{
  "hidden_size": 128,
  "experts_per_token": 1,
  "routed_scale": 1.0,
  "lr_router": 0.00151,
  "norm_eps": 1e-05,
  "max_seq_len": 2048,
  "max_steps": 8179,
  "dataset": "wikipedia_en"
}
Below are experts of layer 3 (counted from 0) of a mixture-of-experts language model. Rows are named router (the router's row for the expert), up (a neuron's input weights, with its number) and show model dimensions 0-127. Each number is 500 + 25 x the weight over its row's rms, rounded and kept within 0 to 999. Numbers have three digits each.
Before each expert's rows: "mostly gets" lists some tokens that are sent to it at least half of the time. This comes from a sample of Wikipedia text that the model never trained on.

# expert 5
mostly gets: " that", " as", " which", " also", " he", " one"
router:482480479535503530476513505469495483511549476463495527459530503515527559487521511465509492477517518558499490487463578492525526513533526487500497507501491462526489489509492486539515537500478488539503503488473481518518512541547523520513456514485511488518501495499486490496523496493466491499493522453448518506491500579482487524468480549490512493478496553495499516487486507511528456504486
up0:482514477469511504495512503451503484510505498492496529480533506504542495568519515502533500501525497498492501487499513527529484501517539536486483518516487484523484468523469523544528547541473496506524532493505504480464525506458536484524476502517540484484480543544511563551493528484463484529490505516482480505511458542488465510507473524499492490481532504454464498522509477447504442512512
up1:520493557503523540434478513468498496473504475484487504500525519494473504517539486494527526552486487507532510483517486472528507460492481532521508522497547463485518490534523495500509460543474461522519498493484468474462477503551497474476478475509497479456474514467439476458500514507499524521493481468483522522491463522483532469528498509525543487495502494500534485516522471507540468470513

# expert 2
mostly gets: "ock", " inter", " pre", " back", " use", "son"
router:518482485501510488490435518464475456502549512447465540471467497501543520492503550548503456536521502514496496499476538444526498502492484540517467484530531521496495466456451454487515488506504495531491484499484505483472508546498538513508519499510544515471489484493476511508495480519516518449483504492475526479517524485479513525481494527508495491492501533472493468483466487453535491482489
up0:536456486538513496484490491472473487541506495461535536532492484504467562505479498505436478476530519481481513507492495468466491485452468515493495532528493458504466511449527494527513474467483467527498473459481541509502500494496491502506453502506488494507467506467476533549498501498527493509511501487519489471461510447474460490505508498446512512483513488526543485481490446477518490497490
up1:513494471518489519494492444496539552486505503497481520506451501541503502494532467511450474500502528519530525504465489471477516462510504520506487514497480450503497494556513539503526517513504494492492516462512492574494544512524520518502510478482515521489473524505490477498473479509525478491504515485525510540491522498434514487451492507462479558493529453521475520536496533475471538499481

# expert 0
mostly gets: " Mar", "ina", " Bar", " Pr", "ana", " pro"
router:506478496502541494512445510477471472536549517448464545474465483468549500485522536545505461525516484503484492489470514451526530497498501512513483500508535531502499465464449467494509465503526520526488481511477497457493497551485539513498519501505551514476500486505491507507495454514511500459511503498473539488533520472480508515473485528517518479489498540490485464495459478457513485485488
up0:514487490540464552507497485505537482493511508487511530488466505516496494531484517514470444519498492504477476497502524513448474527480510518531501464500536495512519481510507476533513541499454439484497509523536517536479541498498483477500502478451521505538541513542528486517459505521477521481497471490478459504533546532456481510494518485495557541471461510492532488498510536512518485477475
up1:534456522495512493460528478474477491496480488474524487506535498444519487485521504530543478500503450529548501490494469473499532463535479468509510507509500493487477527475543485481502518487498519463491492518462502488514524503501484466500513469458491529475479500474466500517489530559481459492530506541528532505488482473547516461514445502521535532519481482515463497528458481459503467494497

# expert 4
mostly gets: " May", " de", " League", " States", " work", " August"
router:514476481510516512511441515463466478522551504443455547484486490490552490484502535540498473536504506513501495521473532457523496494502488512518476473518525544510507475455452460513524477508527515545485490503477497470488502549489548522499529480501548496466509483497477511510501453490528499466507481505480527483525511479478511532489487519505487483476498537508477481473463474465524489476481
up0:503470497532453535519510530471543484513490492471479528511510482508499500496465481447527518500475546481508463502520488506475460450551541500521459499504466453525521481486523480489490490532468483505516520513496486523528517502541514526528461502510472510489506524519514518491446534494494543518488478514494512492491486530453489489463571484477459522488470524507487539487522507487502543495505
up1:511521549471482527485519480498476487482476521496501512455490485487534513509463487493518545476513524499490490527486452469525506478502498502481500516502515579513506489524532476505501461482506495482541461456512462506497500507467483515471506528549451513464481478541520571490488547476511481514500532444506536517501476500478499502477484494462519545502521512513515517539499500531491540500521

# expert 3
mostly gets: " F", " f", ").", "\n ", "\".", " Y"
router:513477490518533506517454506480465475533549515445463544480497467496546499485497520518494474552525499501488488503481525450521516496492504516526456494535545534497500478474459474500512486531526511531495516513483505461470493552489555515499531491505556514462512482506475494521513465494524489466492472507484520472519533490465514530480488516519495488489511534491510482478461481472515469490455
up0:449498571469547507476511522502499524495532493474529511510489528537476511495469509471501469493499546474523441520485517471491509481494511519514512508510506504496468533492532515527518496539530485525492572495496506451532483499498506481508484490478466471475471485510494504533511443469501491499479504509525470476573475478468495492530511484504474487488460504486462489469513464545500505490526
up1:472492491517531535493484520481514510499526470504533512531485488503532484487516472492535468550493505491512515544524524470506520512516535510536528494504502498493498473503500518485488511501486470516509551479519482454434430504501522499457496531508501478491493481468486486455476513553499497523494433490489535518479473514498471510446544486515538486488554527517483482543513523486483482466500

# expert 1
mostly gets: " con", "In", " fl", "On", " &", " family"
router:524471491500509486526469523474442468522551513449461539490494477485542494473489545540492475526504473509500494510485514455525513522493510539516476485540546530480503484463449453504534472538508496530505501521483508459483495548485512503505525490505537529487521500488492479513504462509543507461515480514476508488526526480481524506482486530512493477481495541512493477474461460493537473488506
up0:515516500547454499506513493521521495506496500507513498455500535493495482489496515493520511497493536521484448502493495444530475490513461570520542441514446522510503500507524547511487502544507465555516453473508502506531503508508503502509518505489500514481519523521515573477495461447478527502522500496482485529487480519481464523520496534477486558497492507481466508508496477498536527470497
up1:535491504473527540482465512466495500532477524511508472486497511489490468513483508485525475505468508512482545511564529510468505534512543540498503485508468504527513479478527515510463495508513492508487459490541500480491474514452467500481483478492557472519477527468497462532485523464522475494519471485473457449449486513506484450521484460525494490503520491476470465463479503522475488494545